{
  "n_layer": 8,
  "d_model": 448,
  "n_experts": 16,
  "experts_per_token": 2,
  "d_expert": 176,
  "d_shared_expert": 0,
  "activation": "swiglu",
  "moe_layers": [0, 1, 2, 3, 4, 5, 6, 7],
  "router_score": "softmax",
  "normalize_top_k": false,
  "routed_scale": 2.59,
  "balance_loss": 0.00489,
  "balance_bias": false,
  "init_std_router": 0.0166,
  "lr_router": 0.000934,
  "n_head": 7,
  "n_kv_head": 7,
  "head_dim": 64,
  "vocab_size": 27065,
  "norm": "rmsnorm",
  "norm_place": "pre",
  "norm_eps": 1e-05,
  "positions": "rope",
  "rope_base": 10000.0,
  "rope_fraction": 1.0,
  "qk_norm": false,
  "attn_scale": 0.125,
  "tie_embeddings": false,
  "parallel_block": true,
  "extras": ["capped logits"],
  "init": "normal",
  "init_std_qkv": 0.0185,
  "init_std_o": 0.0,
  "init_std_up": 0.0185,
  "init_std_down": 0.0,
  "optimizer": "muon_variant",
  "lr": 0.00637,
  "lr_mult_down": 3.0,
  "beta1": 0.95,
  "lr_head": 0.00266,
  "grad_clip": 2.0,
  "warmup_steps": 200,
  "schedule": "wsd",
  "decay_fraction": 0.559,
  "decay_shape": "pow",
  "final_lr_fraction": 0.0,
  "batch_tokens": 32768,
  "seq_len": 512,
  "doc_mask": false,
  "train_tokens": 338700000,
  "steps": 10337,
  "dataset": "wikipedia_en"
}
Below are experts of layer 2 (counted from 0) of a mixture-of-experts language model. Rows are named router (the router's row for the expert), gate (a neuron's input weights, with its number), up (a neuron's input weights, with its number) and show model dimensions 280-335. Each number is 50 + 15 x the weight over its row's rms, rounded and kept within 0 to 99.
After each expert's rows: a language model's description of what the expert responds to. This comes from a sample of Wikipedia text that the model never trained on.

# expert 13
router:30 27 83 38 47 28 64 68 74 29 69 41 62 51 49 45 44 33 68 53 57 67 35 49 39 65 37 41 65 60 34 42 38 60 52 58 58 33 53 31 69 52 51 66 46 70 60 63 68 62 34 60 39 34 36 71
gate0:46 50 48 63 73 74 50 04 53 71 62 67 37 35 18 58 47 60 32 74 73 59 44 53 41 47 60 33 52 25 71 55 45 18 37 52 75 74 53 35 54 61 38 47 36 38 60 53 59 55 28 48 38 44 55 69
up0:63 33 51 56 59 64 29 50 58 52 50 59 45 37 47 50 64 55 47 57 38 66 54 67 73 22 85 40 80 63 50 73 45 52 71 56 34 65 51 76 74 46 38 46 05 38 62 93 70 43 57 59 31 57 63 52
gate1:56 44 56 50 50 36 67 65 37 45 38 21 63 46 40 26 51 22 32 21 34 63 68 35 75 63 52 37 57 55 30 66 57 66 57 49 61 47 66 57 65 25 67 57 30 52 00 55 54 30 56 55 32 52 70 69
up1:64 80 63 31 73 59 67 20 35 45 60 55 52 57 45 42 40 71 37 19 57 45 50 66 51 62 42 55 39 42 34 68 76 41 57 64 44 42 63 43 49 61 44 58 51 36 45 69 43 65 37 63 53 50 48 35
gate2:55 43 24 62 41 45 52 55 48 54 44 64 65 30 52 69 48 47 30 46 32 44 52 47 39 54 41 57 57 72 37 67 65 52 65 50 39 46 37 72 34 53 64 56 36 66 56 32 43 59 37 16 29 70 68 45
up2:55 37 62 57 30 26 45 46 51 59 47 19 42 40 41 75 68 48 36 46 85 23 39 65 54 53 49 48 55 71 51 20 62 34 34 44 81 55 74 16 55 80 96 80 57 58 61 52 71 75 65 45 29 63 50 52
Description: Turkish letters and hyphens. The dotless ı in Turkish names such as Şanlıurfa, hyphens, words after "the" or "to", and sports words like gold.

# expert 9
router:30 27 82 38 47 29 63 70 73 29 70 41 63 51 50 46 44 32 68 53 58 67 35 51 40 65 37 41 65 59 34 41 37 62 53 58 59 33 52 30 71 50 52 65 46 69 60 63 67 63 34 60 40 33 36 70
gate0:74 52 49 24 36 32 60 24 50 51 45 71 28 74 38 64 46 33 62 56 65 38 54 36 67 22 53 47 35 53 38 61 63 31 20 57 47 55 52 53 20 57 49 51 47 46 53 70 43 60 66 23 80 67 48 29
up0:46 61 77 53 63 54 72 40 57 54 53 34 64 47 85 31 52 44 32 90 48 79 52 39 33 52 52 75 29 38 49 55 28 57 61 52 60 28 28 69 24 42 51 18 50 42 60 72 35 66 54 49 68 35 38 49
gate1:61 57 42 67 44 48 12 21 49 11 65 52 43 42 32 68 40 33 61 54 35 22 83 49 43 06 63 61 36 50 59 47 53 60 57 68 58 55 54 65 54 53 31 22 39 42 41 56 61 52 58 52 93 60 29 49
up1:42 18 60 30 52 39 44 66 49 29 46 76 59 29 76 39 38 56 46 45 56 24 62 57 58 54 58 67 58 52 73 49 49 56 40 66 75 51 34 24 49 48 56 70 49 58 29 58 55 16 43 49 57 56 57 54
gate2:55 49 72 68 36 42 51 34 43 37 46 41 23 50 53 46 41 66 26 85 39 81 72 47 51 49 60 72 42 41 28 44 42 68 15 32 37 42 48 46 49 79 86 53 53 25 51 26 58 42 42 42 47 46 49 60
up2:47 73 45 92 20 95 63 42 57 39 66 58 62 69 76 57 37 55 39 41 63 55 55 53 32 53 58 52 46 36 56 45 34 49 29 50 60 17 45 38 66 72 43 48 42 57 38 56 40 41 04 45 48 62 50 41
Description: Paragraph breaks and place names. Double line breaks before headings or new paragraphs, and name pieces in sports results and charts, such as Nam-ib-ia, Gill-ingham.

# expert 14
router:44 62 06 60 53 57 89 57 37 54 59 41 57 47 63 47 38 37 70 68 65 38 26 50 28 47 23 37 65 55 25 48 27 74 37 55 55 33 33 55 44 38 48 62 17 55 77 53 59 62 56 61 25 28 65 48
gate0:23 55 52 62 85 53 52 58 43 68 16 56 63 37 35 54 36 70 37 47 44 52 48 51 41 80 45 30 59 22 59 46 50 42 76 46 44 22 49 78 70 49 63 75 53 29 67 55 45 52 46 27 58 68 28 30
up0:53 23 42 12 51 34 57 53 68 44 60 46 37 23 58 67 47 68 53 51 51 49 36 71 61 36 42 24 46 49 58 55 58 40 60 60 74 37 68 44 65 15 84 81 65 52 29 38 67 37 54 41 67 50 38 69
gate1:60 63 34 28 77 54 34 28 62 68 43 41 31 53 63 69 36 57 34 40 48 51 66 64 58 39 31 23 53 48 30 53 64 35 34 49 25 42 59 38 54 45 71 21 56 55 51 46 61 30 43 44 38 59 30 33
up1:57 48 35 79 50 78 71 61 44 55 49 37 73 33 51 64 63 40 52 50 61 60 42 40 42 28 70 60 60 49 38 63 57 93 61 46 34 76 53 77 72 10 47 47 62 54 44 79 22 41 63 21 46 48 24 67
gate2:65 05 36 55 20 61 43 70 49 64 57 53 23 44 44 59 39 33 12 27 35 65 33 49 48 53 61 47 38 33 70 62 92 68 40 13 61 52 34 21 33 26 41 49 57 56 39 42 47 34 43 66 40 68 62 46
up2:56 38 32 50 18 53 40 55 56 59 54 43 51 65 53 40 45 63 58 38 27 65 72 50 38 48 58 58 43 63 26 48 66 55 44 36 60 46 22 41 22 35 20 62 36 68 29 46 45 47 62 45 65 56 66 22
Description: Layout and infobox markup. Line breaks, table pipes, section headers and infobox labels such as - Born:, ==History==, Scientific classification, (age.

# expert 4
router:30 27 82 39 46 28 62 69 72 28 69 40 62 52 50 47 45 33 68 54 57 67 36 51 40 64 37 42 66 60 35 40 37 61 52 58 56 33 54 30 70 51 54 66 46 69 60 64 67 63 34 60 39 33 36 70
gate0:66 42 68 66 35 61 26 48 47 57 27 41 52 44 32 44 32 58 66 45 43 41 57 64 55 37 41 33 36 78 58 69 51 56 26 87 52 63 35 36 35 55 51 66 43 63 83 36 48 53 49 65 73 60 78 38
up0:24 63 63 58 45 59 62 51 59 35 69 45 41 45 69 61 56 14 28 54 60 55 37 63 43 44 45 22 38 46 58 57 79 81 60 73 62 72 62 80 66 38 44 60 38 37 40 64 49 64 46 56 31 45 58 49
gate1:57 36 50 44 22 57 50 29 33 61 47 50 64 41 55 55 39 54 29 22 61 60 36 73 45 54 39 40 49 74 41 52 67 36 55 54 65 51 46 62 23 41 42 11 80 67 54 52 30 61 35 53 66 37 34 33
up1:49 48 61 11 40 82 53 56 37 46 51 35 56 43 43 38 48 40 55 43 32 64 33 53 60 58 29 32 61 65 49 55 43 33 61 67 84 52 27 39 36 69 55 58 51 66 35 54 40 61 65 83 48 75 68 45
gate2:66 46 24 54 66 59 42 43 72 53 54 69 61 38 59 62 40 28 62 79 54 34 83 75 47 52 21 65 62 58 56 41 45 36 28 42 56 47 69 27 37 16 24 68 54 67 55 54 64 47 56 47 54 64 52 71
up2:37 56 40 42 47 44 66 45 23 36 39 49 66 20 46 68 56 64 45 87 54 52 45 54 77 53 44 52 17 54 39 60 38 66 65 57 34 56 65 49 61 50 63 36 51 51 49 47 44 73 38 41 30 53 60 63
Description: Name and word fragments. Mid-word pieces and short function tokens in names, lists and infobox fields, such as Gem-ini, Be-ş-iktaş, (born, singer.

# expert 7
router:30 27 82 39 47 28 62 68 74 28 69 41 63 52 51 47 43 33 68 53 57 66 36 51 40 65 38 43 66 61 35 41 37 60 53 59 57 33 54 31 69 52 52 65 45 69 60 65 67 62 35 59 40 33 37 70
gate0:63 56 51 69 44 26 31 27 61 71 73 45 72 50 36 23 36 43 28 48 59 49 61 35 40 31 61 58 36 57 55 29 54 40 31 36 44 59 63 51 55 78 48 26 50 43 67 44 35 55 36 30 50 67 51 43
up0:37 56 36 22 54 41 74 78 97 45 56 60 42 32 59 65 52 73 28 37 50 28 51 76 33 59 64 59 70 48 24 47 21 58 45 44 46 67 72 47 58 52 59 34 45 33 50 34 50 48 59 57 20 34 52 52
gate1:28 49 64 39 75 34 30 99 44 48 64 47 63 78 68 18 29 35 55 43 50 61 54 25 39 55 28 29 41 60 48 56 32 52 57 41 47 62 50 53 47 64 59 64 74 34 38 29 48 51 53 37 52 47 68 30
up1:71 57 40 56 34 56 45 50 51 57 24 61 41 56 40 40 53 30 50 44 55 30 48 24 89 34 68 57 67 71 53 69 72 53 59 49 53 39 45 53 28 43 58 39 46 39 49 49 58 29 52 28 44 66 53 35
gate2:59 53 31 31 28 19 38 40 37 38 85 48 91 60 48 37 24 38 45 40 52 51 55 65 55 49 63 49 29 39 42 77 68 59 72 40 35 58 47 65 37 33 61 69 37 72 53 85 50 57 26 45 27 61 57 41
up2:65 49 44 53 31 48 55 46 63 55 60 51 44 52 71 66 39 28 33 71 37 42 53 67 43 55 36 34 58 58 54 55 24 37 52 52 62 45 55 74 30 34 47 51 43 61 63 52 52 50 58 50 62 33 51 39
Description: Personal name pieces. Pieces of first names and surnames of people, mostly European, such as E-ugen-io, Cron-enberg, Wagen-feld, plus table cells and coordinates.

# expert 1
router:31 27 82 38 46 29 62 69 74 28 69 40 64 52 51 46 44 33 68 53 57 66 36 51 41 64 36 42 66 60 34 42 37 60 52 58 56 33 54 30 69 52 53 66 46 69 60 64 66 62 35 59 40 33 36 70
gate0:35 47 73 38 37 35 23 33 82 51 35 40 53 76 61 44 39 87 19 65 48 45 63 27 73 25 65 37 37 52 66 61 51 49 53 45 23 54 29 57 45 63 49 50 17 32 59 74 39 56 40 62 47 31 51 44
up0:64 29 54 45 50 33 55 47 73 40 34 80 55 27 52 21 52 76 67 58 74 67 30 59 39 48 52 42 42 50 31 31 47 37 99 50 30 58 54 51 63 71 61 38 36 65 52 67 61 58 70 32 48 61 60 37
gate1:70 29 65 30 58 29 49 49 45 58 25 41 37 32 50 56 67 19 52 72 62 37 80 52 33 62 51 58 55 60 71 49 76 44 46 56 54 52 44 36 33 68 24 25 59 20 41 52 63 46 68 77 64 68 33 47
up1:64 51 35 49 38 31 14 39 45 49 71 52 51 44 41 88 25 50 87 41 39 61 57 65 65 13 58 34 71 41 33 38 70 53 48 46 68 45 46 71 45 49 47 63 37 52 77 80 46 50 21 43 53 44 64 28
gate2:72 30 24 66 52 39 67 46 35 81 63 48 41 38 41 78 32 29 60 74 36 74 60 69 51 45 56 36 42 53 71 39 51 73 63 55 75 66 18 14 56 57 54 56 32 41 25 33 52 78 52 46 47 83 73 20
up2:54 60 37 54 51 18 55 46 56 46 53 53 53 47 58 69 46 56 19 11 63 35 27 65 58 72 47 55 45 57 59 73 33 49 55 70 66 51 47 43 11 68 41 42 13 76 71 54 67 52 69 65 53 46 52 53
Description: Name and table fragments. Capital-letter pieces and mid-word fragments of names, abbreviations and numbers, often in table cells, such as S, R, Ch, "SU", "57".

# expert 3
router:30 27 83 39 46 29 64 68 73 28 69 42 62 51 51 46 44 33 67 54 57 66 35 50 41 64 37 42 66 61 34 41 37 61 53 59 57 34 54 31 69 51 50 65 46 70 59 64 66 62 33 60 40 33 36 70
gate0:48 67 92 41 43 57 53 46 35 37 45 45 50 40 68 18 69 34 43 56 31 60 62 61 48 29 55 70 37 57 49 43 49 62 20 62 61 90 83 41 59 33 60 39 27 57 52 58 35 52 31 64 51 51 60 37
up0:30 93 43 46 75 83 21 29 51 37 49 32 66 36 50 82 27 21 58 47 46 35 59 45 42 60 32 53 32 48 54 58 63 37 34 48 42 50 55 70 45 44 39 50 77 36 37 50 61 11 48 41 43 49 38 63
gate1:38 55 40 51 36 47 44 42 33 16 51 29 50 24 85 32 20 57 22 49 56 30 72 52 47 54 52 39 49 54 19 66 37 56 23 50 52 63 45 44 41 66 58 52 80 56 27 53 50 26 60 66 55 63 46 63
up1:34 68 75 31 51 28 63 68 47 65 52 35 49 66 40 52 24 58 57 43 36 23 66 53 63 48 83 41 56 76 48 80 39 44 70 46 45 55 59 52 36 48 72 58 77 54 44 68 64 51 41 49 53 50 35 78
gate2:49 75 58 42 79 39 76 21 30 25 53 67 42 52 39 71 54 30 57 53 52 53 48 62 50 53 51 42 28 71 26 84 61 58 61 41 40 37 58 55 64 46 62 57 62 40 25 35 27 60 49 39 44 85 45 23
up2:55 55 62 43 64 37 43 54 41 32 70 54 37 47 61 54 45 77 51 63 42 42 29 39 50 64 70 37 26 36 43 47 36 43 81 55 33 35 57 45 21 55 51 51 52 69 38 42 26 63 11 42 43 46 76 30
Description: Mid-word pieces and function words. Inner word pieces of longer words and short function words after a preposition or space, such as harm, ancer, fib, to develop, and.

# expert 15
router:29 27 82 40 46 28 62 69 73 28 69 40 62 51 49 47 45 32 67 54 57 67 35 50 40 63 36 43 67 59 33 41 37 62 54 58 58 35 55 30 69 51 52 66 47 69 60 64 67 63 34 59 39 33 37 71
gate0:54 57 59 29 72 70 55 58 61 60 41 83 50 29 61 29 39 44 65 31 45 81 64 79 42 35 34 55 45 65 42 28 69 23 38 36 74 62 30 81 50 53 29 47 34 66 42 48 33 39 31 71 40 75 53 40
up0:58 56 27 38 27 42 37 70 40 23 42 53 33 58 75 98 41 68 25 71 25 40 38 57 57 55 38 81 64 68 58 48 65 62 38 39 64 44 49 77 38 40 57 56 61 54 54 53 69 39 15 52 32 51 57 42
gate1:49 16 63 47 65 14 69 37 47 46 62 20 37 36 25 80 47 63 28 66 52 73 65 72 61 62 58 54 73 36 54 45 64 52 25 72 18 55 33 59 41 38 60 48 63 71 59 55 82 49 66 51 54 69 53 34
up1:34 65 25 80 34 72 39 51 24 28 51 38 46 56 17 21 38 26 54 46 63 54 58 70 15 72 85 29 46 29 44 39 49 41 46 40 64 50 74 49 67 33 55 50 69 68 38 56 63 31 58 37 33 34 52 70
gate2:47 61 76 27 59 51 43 40 57 52 58 48 63 70 56 50 75 48 59 50 54 77 60 49 79 35 35 38 43 36 45 30 26 85 53 75 38 53 00 44 64 44 38 55 58 31 33 50 36 26 41 55 58 89 38 46
up2:39 51 40 82 57 72 52 29 38 20 32 51 58 29 53 59 17 55 23 65 38 43 32 48 66 45 60 22 40 38 34 65 46 57 78 66 49 76 51 72 49 77 40 47 43 46 57 42 50 43 76 74 10 19 60 55
Description: Periods, lines, name syllables. Sentence-final periods, line breaks, "of", and capital letters in table cells, plus inner name syllables such as S-ich-ówek, Cr-ich-low, W-ich-ita.

# expert 12
router:31 26 83 38 46 28 63 68 73 28 68 41 61 51 50 47 44 32 68 54 56 66 36 53 40 64 37 43 67 60 33 41 37 61 54 59 56 34 54 31 69 52 52 67 47 70 61 62 66 62 33 59 39 33 36 71
gate0:63 49 43 58 68 44 64 59 46 53 52 41 41 40 33 53 47 76 19 74 54 35 73 56 37 50 59 41 56 60 55 44 40 36 49 39 79 31 87 61 57 79 43 53 47 57 54 53 40 41 28 21 60 45 55 48
up0:46 48 41 67 56 39 35 61 65 44 23 44 58 68 62 62 66 26 68 40 63 86 60 67 47 50 40 43 53 33 61 27 37 69 21 78 25 49 29 40 53 25 73 55 50 44 28 50 35 50 49 69 44 72 37 51
gate1:37 66 62 69 46 56 46 33 65 40 47 49 54 31 60 44 16 60 59 58 29 64 80 54 60 44 38 35 64 47 65 52 28 43 43 73 70 48 21 49 57 33 28 23 59 58 47 54 70 36 75 76 50 38 54 54
up1:61 67 59 67 61 40 36 63 42 43 31 55 40 78 73 51 45 43 50 31 45 67 58 51 43 63 57 29 51 63 75 39 37 44 47 71 47 55 43 25 30 52 41 65 36 49 55 25 51 48 65 55 32 54 44 49
gate2:50 62 49 60 30 69 40 64 69 57 50 50 66 38 50 51 62 50 11 51 29 64 23 50 76 70 67 16 59 34 61 15 62 33 32 51 22 58 43 44 60 95 67 60 52 53 61 70 51 28 68 59 45 46 74 31
up2:48 38 35 54 50 63 47 49 50 50 47 36 62 61 40 42 51 60 37 69 38 73 36 54 25 42 40 51 68 38 57 32 57 59 37 71 57 50 27 52 45 44 60 52 71 46 67 47 33 54 54 52 41 59 65 66
Description: Vowel endings, short digits. Word-ending letters and syllables like Ng-uy-en, m-uy, and single digits in scores, codes and table rows.

# expert 5
router:30 27 83 38 46 28 63 69 73 28 70 40 62 51 52 48 44 33 68 53 57 67 36 49 40 64 37 43 67 60 35 42 37 61 52 59 58 34 53 32 69 52 51 66 46 68 60 63 67 62 33 59 39 32 36 70
gate0:53 49 58 60 60 40 41 39 56 60 54 30 72 30 59 57 61 52 17 35 68 49 64 47 60 71 54 71 59 44 40 49 22 35 43 69 66 37 68 59 42 18 44 64 46 55 32 47 61 53 50 78 53 39 48 54
up0:23 48 43 79 38 32 59 79 42 68 62 43 63 60 56 29 46 47 54 04 65 54 55 44 55 64 52 61 52 54 36 59 62 66 47 63 31 44 73 60 43 56 70 27 56 61 26 37 52 56 23 68 41 54 30 67
gate1:40 63 41 66 53 62 57 82 69 34 58 49 34 75 53 29 71 42 33 45 40 42 76 17 50 59 63 56 68 59 44 68 52 57 27 55 13 50 64 51 45 63 60 42 51 48 49 68 41 25 68 64 47 64 51 64
up1:18 27 35 52 46 58 43 43 32 64 70 30 62 49 35 47 74 36 53 60 23 53 50 44 67 34 69 63 54 51 62 58 61 14 62 31 59 49 48 55 40 46 57 41 30 37 54 69 48 55 47 41 25 35 41 65
gate2:58 50 34 38 55 58 89 42 15 66 42 54 56 47 47 33 75 31 41 47 37 48 38 73 32 64 79 46 29 49 21 88 50 57 41 68 64 53 83 26 69 41 30 39 59 55 49 49 64 71 58 41 77 74 52 59
up2:62 66 55 91 52 29 66 75 21 59 85 57 54 52 78 31 43 68 32 39 64 39 35 26 64 51 43 71 57 43 51 55 53 69 69 55 48 63 34 30 56 33 48 67 66 26 63 70 44 75 37 46 55 41 76 37
Description: Separators and list numbers. Semicolons, colons, table bars and line breaks, and digits in numbered or delimited lists, plus pieces like discr-imin-ative and Aam-ir.

# expert 10
router:34 28 74 42 43 30 52 76 72 22 73 42 80 48 55 68 62 33 53 51 39 73 50 53 46 65 40 51 57 54 49 46 43 71 61 43 45 35 59 37 60 54 56 65 25 66 77 69 53 67 38 64 55 42 46 70
gate0:63 46 44 57 26 54 51 46 47 83 49 15 39 43 63 58 55 22 40 15 51 37 68 48 49 88 51 49 44 31 66 46 50 43 50 51 61 53 55 62 58 39 04 48 41 37 72 33 56 60 74 52 40 51 38 29
up0:65 54 54 45 72 37 35 67 44 14 65 68 27 69 47 62 57 66 69 50 50 52 45 41 33 06 52 39 48 55 57 11 51 58 37 47 52 46 76 38 44 51 60 54 54 54 37 55 24 75 28 24 54 54 24 37
gate1:36 46 37 85 71 42 48 20 44 53 38 34 56 53 53 43 58 38 34 76 61 22 53 43 32 49 46 36 35 41 63 47 35 57 72 51 50 70 54 54 44 35 16 55 52 24 48 76 53 46 33 71 55 47 62 49
up1:74 26 49 69 55 80 71 56 56 35 39 34 59 53 59 45 44 49 54 24 56 15 55 44 67 65 37 56 08 42 26 75 45 39 60 51 53 91 55 61 47 68 34 41 49 44 43 31 36 38 49 44 69 64 44 33
gate2:38 54 44 27 30 79 52 37 26 61 53 34 59 13 48 50 52 34 52 40 62 71 58 47 41 35 32 44 63 32 32 52 15 50 57 62 63 61 29 56 35 76 64 35 77 63 50 56 44 47 52 38 73 44 56 52
up2:38 38 31 55 41 10 51 36 53 36 49 44 51 59 50 66 31 55 15 46 42 71 67 53 55 56 72 38 45 58 43 50 77 57 30 45 64 47 59 52 48 39 54 70 31 36 47 48 58 66 51 47 45 63 61 46
Description: Function words, possessives. Prepositions, articles and possessive 's in running prose, plus short name pieces like S-ed-an, B-ed-ford, initials.

# expert 0
router:30 27 82 39 46 28 63 69 73 29 69 40 62 52 50 47 43 33 68 53 56 67 36 51 40 64 37 43 66 60 34 40 37 62 54 59 57 33 54 30 69 52 51 67 46 69 61 64 67 62 33 61 40 33 36 72
gate0:27 65 58 61 51 57 56 44 51 65 40 70 41 51 37 35 29 27 44 10 36 39 27 37 54 58 59 56 74 72 27 66 55 37 27 80 23 46 64 61 29 49 56 25 44 61 55 37 27 69 21 34 38 56 48 40
up0:55 37 58 51 62 47 50 50 12 58 36 50 45 14 69 06 33 32 64 52 56 29 34 58 65 28 34 58 62 64 41 26 65 35 61 67 20 72 43 67 51 38 28 55 48 74 56 62 59 50 49 53 39 59 62 45
gate1:56 53 61 91 47 46 43 35 49 54 63 38 59 41 47 33 64 34 47 40 56 51 46 33 64 63 72 37 53 71 31 42 47 27 53 42 49 49 49 64 38 38 44 53 40 45 42 59 63 53 68 41 32 54 28 79
up1:31 47 59 46 51 39 57 34 53 35 69 47 75 44 03 30 39 68 77 74 51 45 52 47 48 54 76 18 44 67 19 43 47 45 35 24 40 39 33 50 72 49 40 54 38 52 50 58 56 57 78 50 50 40 50 44
gate2:64 61 73 45 68 25 47 65 57 68 49 61 23 69 35 67 31 65 59 41 58 67 64 50 49 50 59 51 53 55 52 51 39 54 39 55 64 29 67 17 48 49 67 51 52 59 42 57 47 60 61 51 71 43 54 33
up2:48 73 49 55 21 74 75 78 62 55 41 48 55 54 55 63 58 43 38 54 66 41 48 44 59 66 46 40 11 57 49 36 71 63 65 74 20 78 46 44 66 60 22 47 32 58 40 63 40 67 25 68 49 45 32 33
Description: Mid-word name pieces. Word pieces continuing proper names and numbers after hyphens or capitals, such as N-aval, G-aza, twenty-se-ven, Osma-S-oria.

# expert 11
router:29 27 83 38 46 28 62 69 74 29 69 41 62 51 49 47 44 32 67 53 56 68 36 50 41 66 37 42 67 60 35 42 37 62 54 60 58 33 54 30 69 52 53 65 46 68 59 65 67 62 34 60 40 33 37 71
gate0:61 39 29 56 66 39 48 51 20 37 73 58 64 52 39 33 08 58 42 63 51 39 30 49 48 56 59 67 27 58 38 62 49 54 45 59 36 53 37 76 43 41 45 50 56 50 40 49 21 41 63 66 29 45 48 43
up0:59 38 60 91 39 62 60 19 34 25 50 19 49 48 41 42 42 33 65 33 44 73 51 54 36 37 38 43 44 51 88 47 42 33 71 59 35 29 28 62 47 45 26 32 44 28 48 47 49 25 66 12 47 65 43 62
gate1:43 41 50 30 61 53 52 56 37 60 31 62 62 49 52 58 69 57 58 58 51 50 59 46 67 78 49 71 69 32 69 53 80 42 28 71 57 47 73 43 49 68 50 40 58 99 12 48 74 43 54 39 58 55 55 65
up1:57 59 42 67 60 47 44 68 39 74 49 63 29 72 80 67 44 50 35 52 74 37 42 45 20 29 45 52 56 34 65 48 62 46 31 30 70 48 64 48 55 40 47 37 71 38 30 25 45 33 24 52 61 59 24 40
gate2:79 56 57 59 52 47 54 39 21 36 73 64 37 28 84 54 84 54 51 40 59 34 32 47 56 68 52 28 38 30 57 64 51 35 72 49 39 40 64 37 62 28 47 47 73 57 32 54 35 73 50 31 45 60 51 52
up2:46 62 59 53 81 34 57 52 64 67 66 60 44 58 62 86 49 52 62 51 44 63 48 40 57 56 38 67 28 27 71 67 36 41 59 65 25 76 48 63 49 38 48 56 60 40 45 49 41 39 58 36 62 34 20 49
Description: Year digits and table bars. The digit 2 beginning years such as 2016, table cell bars, and inner pieces of place names, such as Dien B-ien, Nez Per-ce.

# expert 2
router:31 27 82 39 46 28 63 68 74 28 69 41 62 52 49 46 44 32 68 54 57 67 36 51 40 64 37 42 66 60 35 42 37 60 52 59 57 33 54 31 70 52 53 66 46 70 60 63 67 62 34 59 40 32 37 71
gate0:47 67 49 60 68 49 56 39 51 52 55 76 36 44 42 42 61 24 52 33 34 31 50 41 69 64 79 61 49 38 48 30 57 31 43 61 24 43 57 51 49 60 30 24 42 48 53 82 57 43 54 41 43 44 58 45
up0:35 47 34 67 35 63 51 54 50 43 51 75 35 28 60 38 56 32 61 73 66 38 39 27 38 59 63 46 56 32 38 27 82 74 43 39 51 35 29 57 18 78 63 47 53 41 37 52 73 22 59 70 71 75 74 60
gate1:61 68 60 61 43 30 36 54 50 60 05 56 33 41 55 22 39 71 47 39 53 34 60 41 58 46 62 34 53 30 64 29 66 52 78 55 32 34 41 26 49 27 26 39 62 49 34 04 42 43 55 39 56 66 83 45
up1:46 64 46 61 69 35 42 68 42 30 34 53 65 50 28 21 50 52 26 58 41 68 27 25 44 64 52 48 74 49 72 40 46 60 70 47 52 61 25 22 53 52 26 61 52 48 67 25 19 65 60 58 53 39 65 41
gate2:44 67 37 51 51 59 36 58 63 52 34 21 80 73 63 57 11 41 46 78 39 79 70 57 31 51 45 48 69 33 38 65 31 32 56 54 48 66 50 51 72 34 41 62 35 51 73 34 51 45 47 61 55 41 49 47
up2:41 72 49 53 73 77 46 40 42 61 49 40 54 49 56 50 46 64 81 51 50 44 51 61 63 53 26 55 48 34 54 58 32 42 59 67 58 95 58 49 61 44 53 67 67 55 82 50 51 65 42 47 38 31 58 39
Description: Sentence ends, table cells. Sentence-final periods before line breaks, table cell separators, and odd foreign name fragments like B-ien, Ital-ien, C-ien-fuego.

# expert 6
router:29 27 82 38 47 28 62 68 73 28 68 40 63 52 50 47 44 33 68 53 59 66 36 51 40 65 37 42 66 60 34 40 38 60 52 58 57 34 54 31 70 52 52 66 46 69 60 64 67 62 34 60 40 33 36 71
gate0:85 71 34 34 29 59 53 60 68 62 43 18 27 68 56 25 43 75 44 61 37 50 50 70 40 43 78 66 62 64 54 50 48 53 46 24 20 48 44 40 52 44 54 41 84 45 67 45 63 39 29 37 44 55 44 48
up0:42 58 59 84 57 34 21 49 48 66 39 48 59 32 46 25 53 46 34 44 31 30 56 53 47 57 70 75 44 30 51 55 59 45 35 40 53 51 58 42 38 72 37 44 45 63 56 51 40 39 38 53 58 51 44 61
gate1:70 66 78 34 44 56 65 62 36 42 70 62 67 78 41 40 61 54 51 56 53 27 33 56 49 63 65 26 64 41 75 73 40 57 34 61 56 53 40 27 74 46 48 51 49 48 27 41 54 42 15 51 37 67 51 64
up1:30 58 51 31 52 18 38 34 37 28 35 51 68 12 33 72 67 44 41 58 58 55 42 52 86 87 27 48 58 12 42 37 72 66 47 38 75 72 46 73 60 35 52 64 33 64 40 59 51 60 62 40 36 61 61 41
gate2:82 86 30 55 53 38 53 50 57 59 68 37 37 71 28 21 52 63 44 43 33 38 85 59 33 46 55 39 62 58 53 46 38 73 53 70 52 21 48 44 60 48 47 58 48 39 55 30 31 41 27 42 58 51 66 50
up2:60 39 48 42 63 44 33 41 80 46 45 46 39 44 45 21 53 48 58 49 51 60 67 50 45 50 52 64 48 77 66 50 57 40 66 60 27 56 36 33 28 60 31 60 66 64 57 62 62 43 48 39 49 33 55 54
Description: Digits and name suffixes. Number pieces after separators and name-ending syllables, such as 1-758, $57,685, Mirand-ola, F-ury, United Counties.